Weights of a small mixture-of-experts language model, trained from scratch on English Wikipedia.
Size: 11 layers, 74.5M parameters.
Experts: 16 experts in each of 6 layers, 224 bilinear neurons an expert, 4 picks a token, a softmax router.
Training: a variant of Adam for the experts, 466M tokens, 3683 steps.
Below are experts of layer 2 (counted from 0) of a mixture-of-experts language model. Rows are named router (the router's row for the expert), down (a neuron's output weights, with its number) and show model dimensions 224-255. Each number is 200 + 20 x the weight over its row's rms, rounded and kept within 0 to 999.
Before each expert's rows: "comes before" lists some tokens at least twice as common just after its tokens as in all text. This comes from a sample of Wikipedia text that the model never trained on. Tokens count by the router's weight.

# expert 10
comes before: ",", "s", ".", " of", " and", " ("
router,238,180,213,183,196,177,130,196,156,193,203,222,211,199,206,181,200,200,196,204,199,184,178,206,232,187,200,226,208,167,211,213
down0,219,215,186,192,219,201,199,205,175,191,239,189,181,200,194,186,190,226,191,198,195,182,195,219,183,220,199,176,202,223,186,220
down1,220,210,173,211,158,197,215,220,184,224,189,186,202,183,210,178,219,220,207,190,172,195,200,222,182,227,221,188,178,174,245,208
down2,183,204,213,241,206,193,202,205,171,216,199,197,193,167,175,216,170,204,187,202,166,228,201,226,224,192,178,186,195,176,179,210
down3,226,217,197,207,212,214,190,201,175,227,181,194,192,185,187,230,208,176,192,222,208,231,169,202,212,176,196,225,214,220,194,215
down4,171,157,203,160,202,224,191,185,191,208,210,191,227,206,166,218,227,193,204,211,208,222,210,189,234,198,214,189,218,199,228,198
down5,227,212,214,208,187,180,218,225,238,173,233,203,190,220,216,194,172,249,223,207,199,207,214,204,204,185,191,176,208,235,206,178
down6,204,211,200,215,215,178,216,220,162,221,197,186,167,232,225,207,188,171,196,237,222,166,157,213,226,184,213,168,218,208,219,204
down7,201,200,219,224,183,180,173,194,197,172,208,208,221,219,218,171,190,206,164,187,215,186,197,205,179,217,186,208,204,190,216,211
down8,161,234,199,189,197,169,205,208,230,217,211,211,164,220,205,182,216,184,196,190,201,182,223,213,207,236,195,211,210,211,187,197
down9,177,192,190,198,225,189,209,203,207,184,200,207,213,202,195,242,179,189,219,185,206,221,242,202,192,184,174,181,205,207,199,245
down10,161,215,216,184,175,196,213,209,197,171,183,200,198,218,185,198,206,224,204,194,190,224,186,189,204,220,183,189,198,210,183,196
down11,230,208,210,199,220,168,179,225,193,180,153,202,219,225,189,193,242,202,213,200,191,222,203,185,184,221,195,218,231,216,278,203
down12,172,209,211,203,249,197,204,168,214,207,186,187,216,175,212,219,211,196,195,207,205,220,199,212,217,175,227,215,219,196,212,200
down13,209,184,243,184,228,212,170,198,186,188,203,175,173,230,224,187,148,191,210,188,195,200,189,202,178,173,219,196,215,251,203,200
down14,187,201,210,206,206,220,234,190,204,204,205,177,194,198,187,219,188,210,233,180,200,200,221,178,199,176,186,163,216,240,182,220
down15,221,156,190,221,170,203,179,218,174,221,218,210,202,205,171,223,190,196,186,203,187,212,225,188,219,212,209,196,201,197,173,191
down16,225,187,187,176,192,197,187,200,211,145,203,192,179,211,168,192,196,187,234,205,240,167,232,180,222,220,184,212,194,190,214,194
down17,213,204,203,200,198,211,220,184,186,160,201,187,169,189,193,195,135,244,213,185,261,217,225,163,189,183,210,197,212,186,213,194
down18,205,173,168,211,196,189,191,190,194,225,199,214,236,192,169,233,195,200,204,240,205,217,215,203,210,191,184,190,194,208,223,198
down19,192,215,213,215,173,206,212,217,186,172,182,167,178,236,213,208,210,194,182,196,184,232,167,242,208,201,213,204,172,197,207,213
down20,188,192,192,208,207,214,195,187,204,216,214,213,199,211,228,235,232,189,188,198,195,202,190,197,187,189,188,211,166,195,227,216
down21,204,225,198,204,213,230,234,192,197,211,247,217,198,199,178,181,229,179,166,216,166,195,212,192,212,229,183,142,202,212,181,198
down22,202,217,188,175,208,206,203,214,207,192,165,183,202,185,199,182,145,202,208,203,201,202,198,174,202,193,210,188,220,242,228,229
down23,236,202,196,197,174,170,205,195,198,190,218,218,222,216,196,199,196,194,169,199,159,186,176,182,215,212,214,186,213,165,190,187
down24,218,160,212,192,191,212,171,183,195,207,170,213,203,212,197,202,159,154,208,218,223,244,201,214,199,176,183,202,201,207,227,206
down25,181,219,189,175,200,171,176,213,178,187,189,167,193,215,231,217,186,216,248,191,221,208,175,187,186,200,184,212,171,165,189,232
down26,185,182,204,174,191,193,213,191,201,231,175,211,199,212,211,210,213,176,188,179,201,189,203,192,185,170,213,206,186,213,200,194
down27,215,211,212,201,232,218,213,174,199,203,174,201,186,217,206,198,187,224,212,189,180,224,182,208,156,208,223,184,227,191,180,153
down28,183,179,229,194,209,193,189,212,213,174,231,187,197,170,185,193,192,202,192,180,206,182,178,208,205,209,187,178,219,220,179,190
down29,196,236,171,207,219,176,197,197,207,190,200,195,210,208,214,219,209,163,171,210,201,182,194,155,177,228,185,237,236,173,238,208
down30,198,214,154,214,222,182,160,234,213,203,223,217,181,224,191,218,186,194,201,184,209,179,202,236,219,203,206,200,189,147,221,183
down31,200,209,217,190,185,257,147,212,226,182,206,184,253,164,212,202,225,184,234,204,144,217,198,226,197,206,165,164,188,205,218,207
down32,216,217,216,187,156,196,182,231,188,201,222,164,142,204,195,194,197,165,188,174,199,222,192,230,181,211,213,206,179,184,193,213
down33,160,193,193,186,193,189,226,201,210,203,203,229,192,210,207,187,185,177,211,201,233,223,217,200,213,181,203,185,189,189,227,212
down34,197,185,182,173,194,214,225,200,205,204,198,209,225,179,190,222,167,201,164,193,205,237,202,198,194,226,209,196,202,211,154,208
down35,213,236,188,219,243,220,210,196,194,219,177,183,222,201,237,167,207,191,143,196,194,191,188,205,190,187,221,209,224,167,214,180
down36,200,200,206,233,175,202,186,236,171,184,194,177,184,182,191,157,219,192,195,215,199,177,165,181,212,230,177,189,217,190,204,216
down37,198,194,200,226,155,191,204,215,178,208,193,201,161,174,167,194,212,208,198,185,203,159,175,195,204,218,209,174,209,158,176,213
down38,235,166,180,221,228,222,193,202,224,189,170,216,188,202,229,226,155,230,205,189,205,214,193,202,202,186,231,201,232,211,210,195
down39,189,221,230,187,179,199,188,223,205,221,194,186,194,175,197,209,216,180,205,209,189,177,172,210,201,231,201,214,194,210,196,198
down40,190,242,210,226,204,191,248,181,165,180,207,204,240,180,165,186,194,194,180,169,211,214,221,206,186,186,220,209,202,227,229,210
down41,187,187,202,215,205,199,205,181,200,144,180,202,184,197,212,195,209,215,209,177,183,196,203,193,210,207,165,189,231,257,190,183
down42,215,196,238,184,213,198,214,178,185,192,212,215,184,225,210,142,189,209,198,209,216,223,188,186,205,180,184,207,201,214,225,208
down43,192,228,212,202,207,200,223,219,217,186,197,212,237,202,209,222,195,217,221,182,175,243,233,207,215,163,196,201,190,231,181,249
down44,207,177,190,195,223,177,190,171,208,211,169,209,201,195,199,239,178,170,242,193,211,206,211,172,216,199,175,199,194,192,223,203
down45,198,223,179,225,204,241,216,199,159,205,219,174,212,197,202,205,192,190,197,225,179,185,198,181,216,211,188,189,213,209,208,232
down46,181,194,160,226,219,235,184,232,168,226,185,189,218,198,215,211,188,223,188,209,186,212,191,184,206,183,193,230,212,175,212,204
down47,196,199,210,179,202,182,196,203,208,232,170,177,176,205,222,201,199,210,181,178,223,184,170,189,211,183,227,218,159,186,214,201
down48,220,196,202,191,167,186,200,184,197,182,188,213,214,208,171,181,226,175,175,224,236,205,215,206,230,204,187,214,216,230,176,212
down49,174,215,165,210,196,187,225,210,202,197,198,194,184,242,215,155,174,202,209,176,234,193,174,220,220,203,196,178,202,190,215,227
down50,242,202,220,202,177,206,198,188,190,210,189,208,206,200,236,191,231,180,235,199,208,209,159,218,207,174,225,186,183,162,222,216
down51,193,187,221,188,175,224,205,169,157,202,223,165,171,178,224,178,143,209,199,183,181,179,201,158,169,195,196,206,217,207,201,213
down52,236,177,182,203,193,218,186,218,169,179,184,217,200,189,192,218,218,197,189,202,197,187,195,189,199,208,183,165,215,233,218,189
down53,198,172,181,181,227,254,204,239,182,197,212,208,141,197,196,208,197,180,182,174,244,169,188,216,188,184,198,177,192,205,225,233
down54,187,168,189,154,181,199,230,207,215,210,205,223,184,237,196,213,195,174,224,198,207,172,228,189,203,187,156,181,206,213,192,199
down55,273,179,191,203,176,198,179,225,226,170,171,234,237,197,227,163,196,201,208,205,232,201,202,158,223,177,215,184,182,206,187,180
down56,197,202,205,234,186,161,232,211,241,217,204,185,220,206,213,193,252,154,176,207,183,197,195,222,217,204,208,227,194,207,240,188
down57,173,191,173,234,222,197,218,204,181,226,222,196,212,160,204,222,183,175,178,174,175,235,211,234,191,229,182,186,219,207,237,202
down58,215,200,195,221,220,225,213,200,214,172,173,230,217,193,181,210,207,182,242,215,210,199,199,196,224,232,184,206,213,217,192,198
down59,194,222,230,193,221,181,216,215,198,179,207,197,194,237,185,182,211,200,172,195,246,240,216,195,185,177,224,178,195,173,178,188
down60,229,186,202,203,184,173,171,218,197,186,165,188,210,232,210,190,192,206,198,153,183,209,194,206,198,187,182,184,202,178,189,221
down61,188,203,207,221,176,191,180,225,208,174,186,202,193,226,211,230,211,211,207,178,202,191,199,190,189,216,207,218,209,179,202,197
down62,204,212,184,176,202,179,185,187,209,253,258,198,168,194,223,188,219,207,245,170,193,175,218,184,172,213,224,185,227,215,154,209
down63,206,171,184,175,227,201,212,208,180,179,208,238,202,190,225,187,199,166,208,175,207,226,208,163,201,183,187,189,191,211,206,202
down64,212,244,188,203,189,180,213,196,190,183,184,169,184,166,170,241,187,206,197,179,176,204,221,190,211,190,181,211,209,209,193,166
down65,185,213,223,225,223,181,206,208,181,188,155,182,190,203,194,150,185,206,194,194,183,236,197,235,201,183,208,193,194,228,149,164
down66,171,245,231,190,237,167,207,237,215,195,214,194,198,190,194,205,210,177,180,213,185,176,201,211,214,233,193,223,177,212,196,185
down67,185,192,181,186,210,168,186,217,195,226,195,229,205,198,218,212,203,202,189,155,146,190,203,187,191,236,203,214,193,212,200,212
down68,186,198,177,169,202,224,210,149,202,195,210,215,206,202,207,205,166,173,192,216,201,218,194,175,209,186,223,169,188,193,195,221
down69,174,216,184,218,205,238,199,206,210,186,191,190,185,187,193,157,200,193,195,211,196,208,171,248,197,209,199,197,189,198,235,175
down70,210,222,194,174,160,209,196,215,172,221,212,221,185,238,226,155,208,197,198,200,189,172,204,228,207,227,227,229,192,195,184,217
down71,196,181,166,223,199,211,180,196,185,195,225,216,194,182,185,209,185,205,202,214,214,207,192,212,197,261,209,223,221,210,204,187
down72,192,191,220,199,193,170,191,235,210,175,193,189,186,222,200,184,198,225,193,205,219,229,195,189,193,168,235,227,202,224,199,223
down73,206,211,212,209,201,213,227,187,158,160,218,191,174,235,206,206,227,211,191,183,197,199,196,213,189,209,194,172,218,206,190,192
down74,231,205,212,166,194,238,204,201,228,228,199,206,178,205,216,219,201,230,222,218,196,211,175,186,205,188,206,151,153,200,201,191
down75,159,234,201,215,198,201,191,204,229,200,203,213,234,188,223,204,237,198,200,205,175,201,170,241,194,232,186,210,202,194,206,207
down76,182,172,215,199,207,229,194,172,169,186,195,187,193,163,209,207,183,235,170,241,219,197,188,170,222,187,212,255,207,186,201,193
down77,199,190,185,187,213,207,178,232,207,198,214,208,227,216,199,217,208,199,188,182,149,219,219,207,214,195,186,211,171,210,216,214
down78,185,203,205,207,185,185,194,198,191,232,202,168,220,215,225,193,195,223,235,200,196,212,220,219,168,203,236,205,195,199,174,213
down79,228,211,178,181,190,219,221,214,219,168,236,231,178,191,193,195,244,184,164,203,209,208,197,224,192,222,218,183,204,195,189,203
down80,208,168,221,199,185,207,195,207,191,203,168,214,219,202,198,215,200,203,213,187,192,213,201,196,213,178,180,210,196,178,224,202
down81,184,193,198,197,164,202,212,207,203,133,224,221,180,168,163,202,202,217,207,213,196,209,166,167,223,211,162,201,180,207,188,172
down82,213,189,193,165,197,241,216,187,181,168,229,171,178,165,217,212,219,201,220,213,178,198,228,197,147,209,219,198,200,204,209,203
down83,222,220,173,223,169,180,216,189,202,248,212,209,170,186,221,196,193,196,213,193,230,196,198,220,192,177,178,216,207,202,236,175
down84,191,193,186,219,197,212,237,197,177,201,167,204,214,205,202,229,183,226,148,213,208,173,216,219,221,200,229,182,195,189,197,201
down85,193,213,207,182,174,186,209,185,212,232,219,192,172,188,266,160,205,187,205,190,216,188,186,243,171,199,208,182,202,228,229,180
down86,195,239,195,186,194,186,200,186,196,226,194,148,193,185,211,212,244,210,207,188,159,189,166,196,184,185,184,167,207,200,191,168
down87,206,211,258,206,207,199,187,185,194,208,184,192,195,232,197,187,201,195,189,195,185,228,226,217,213,188,168,216,178,218,215,228
down88,192,205,196,211,200,229,168,227,210,184,227,204,180,168,189,225,227,207,170,242,221,181,213,222,177,208,205,183,182,186,186,196
down89,216,193,187,171,198,210,214,192,168,181,183,181,175,209,176,185,180,218,216,228,216,202,212,172,168,145,184,166,228,236,180,204
down90,182,218,214,214,219,184,209,226,212,180,177,182,149,182,196,198,168,236,194,173,252,208,224,241,178,209,216,225,205,209,229,176
down91,208,204,209,221,208,190,219,210,178,177,195,217,180,218,219,166,198,232,187,205,209,205,203,242,213,213,215,227,222,195,215,176
down92,184,221,185,190,154,187,164,192,211,226,209,185,230,182,198,224,197,184,191,232,183,183,190,198,204,203,212,221,213,230,167,175
down93,198,223,209,214,161,188,228,218,207,185,177,195,239,184,184,233,217,218,206,225,184,236,224,175,231,214,168,198,211,225,228,183
down94,208,184,183,226,237,173,205,172,208,248,223,198,209,202,226,186,216,214,179,167,207,204,211,202,197,223,190,178,189,184,202,214
down95,199,219,190,217,210,209,191,162,181,200,180,192,204,199,182,210,206,178,198,182,193,204,252,229,197,174,189,186,207,241,179,210
down96,227,224,196,231,193,159,229,148,212,198,203,192,209,206,192,210,198,215,180,178,186,189,210,211,191,181,193,193,218,188,207,217
down97,190,182,168,195,224,203,228,200,195,208,247,171,171,196,209,163,205,191,235,226,196,193,138,209,203,205,177,169,199,212,154,148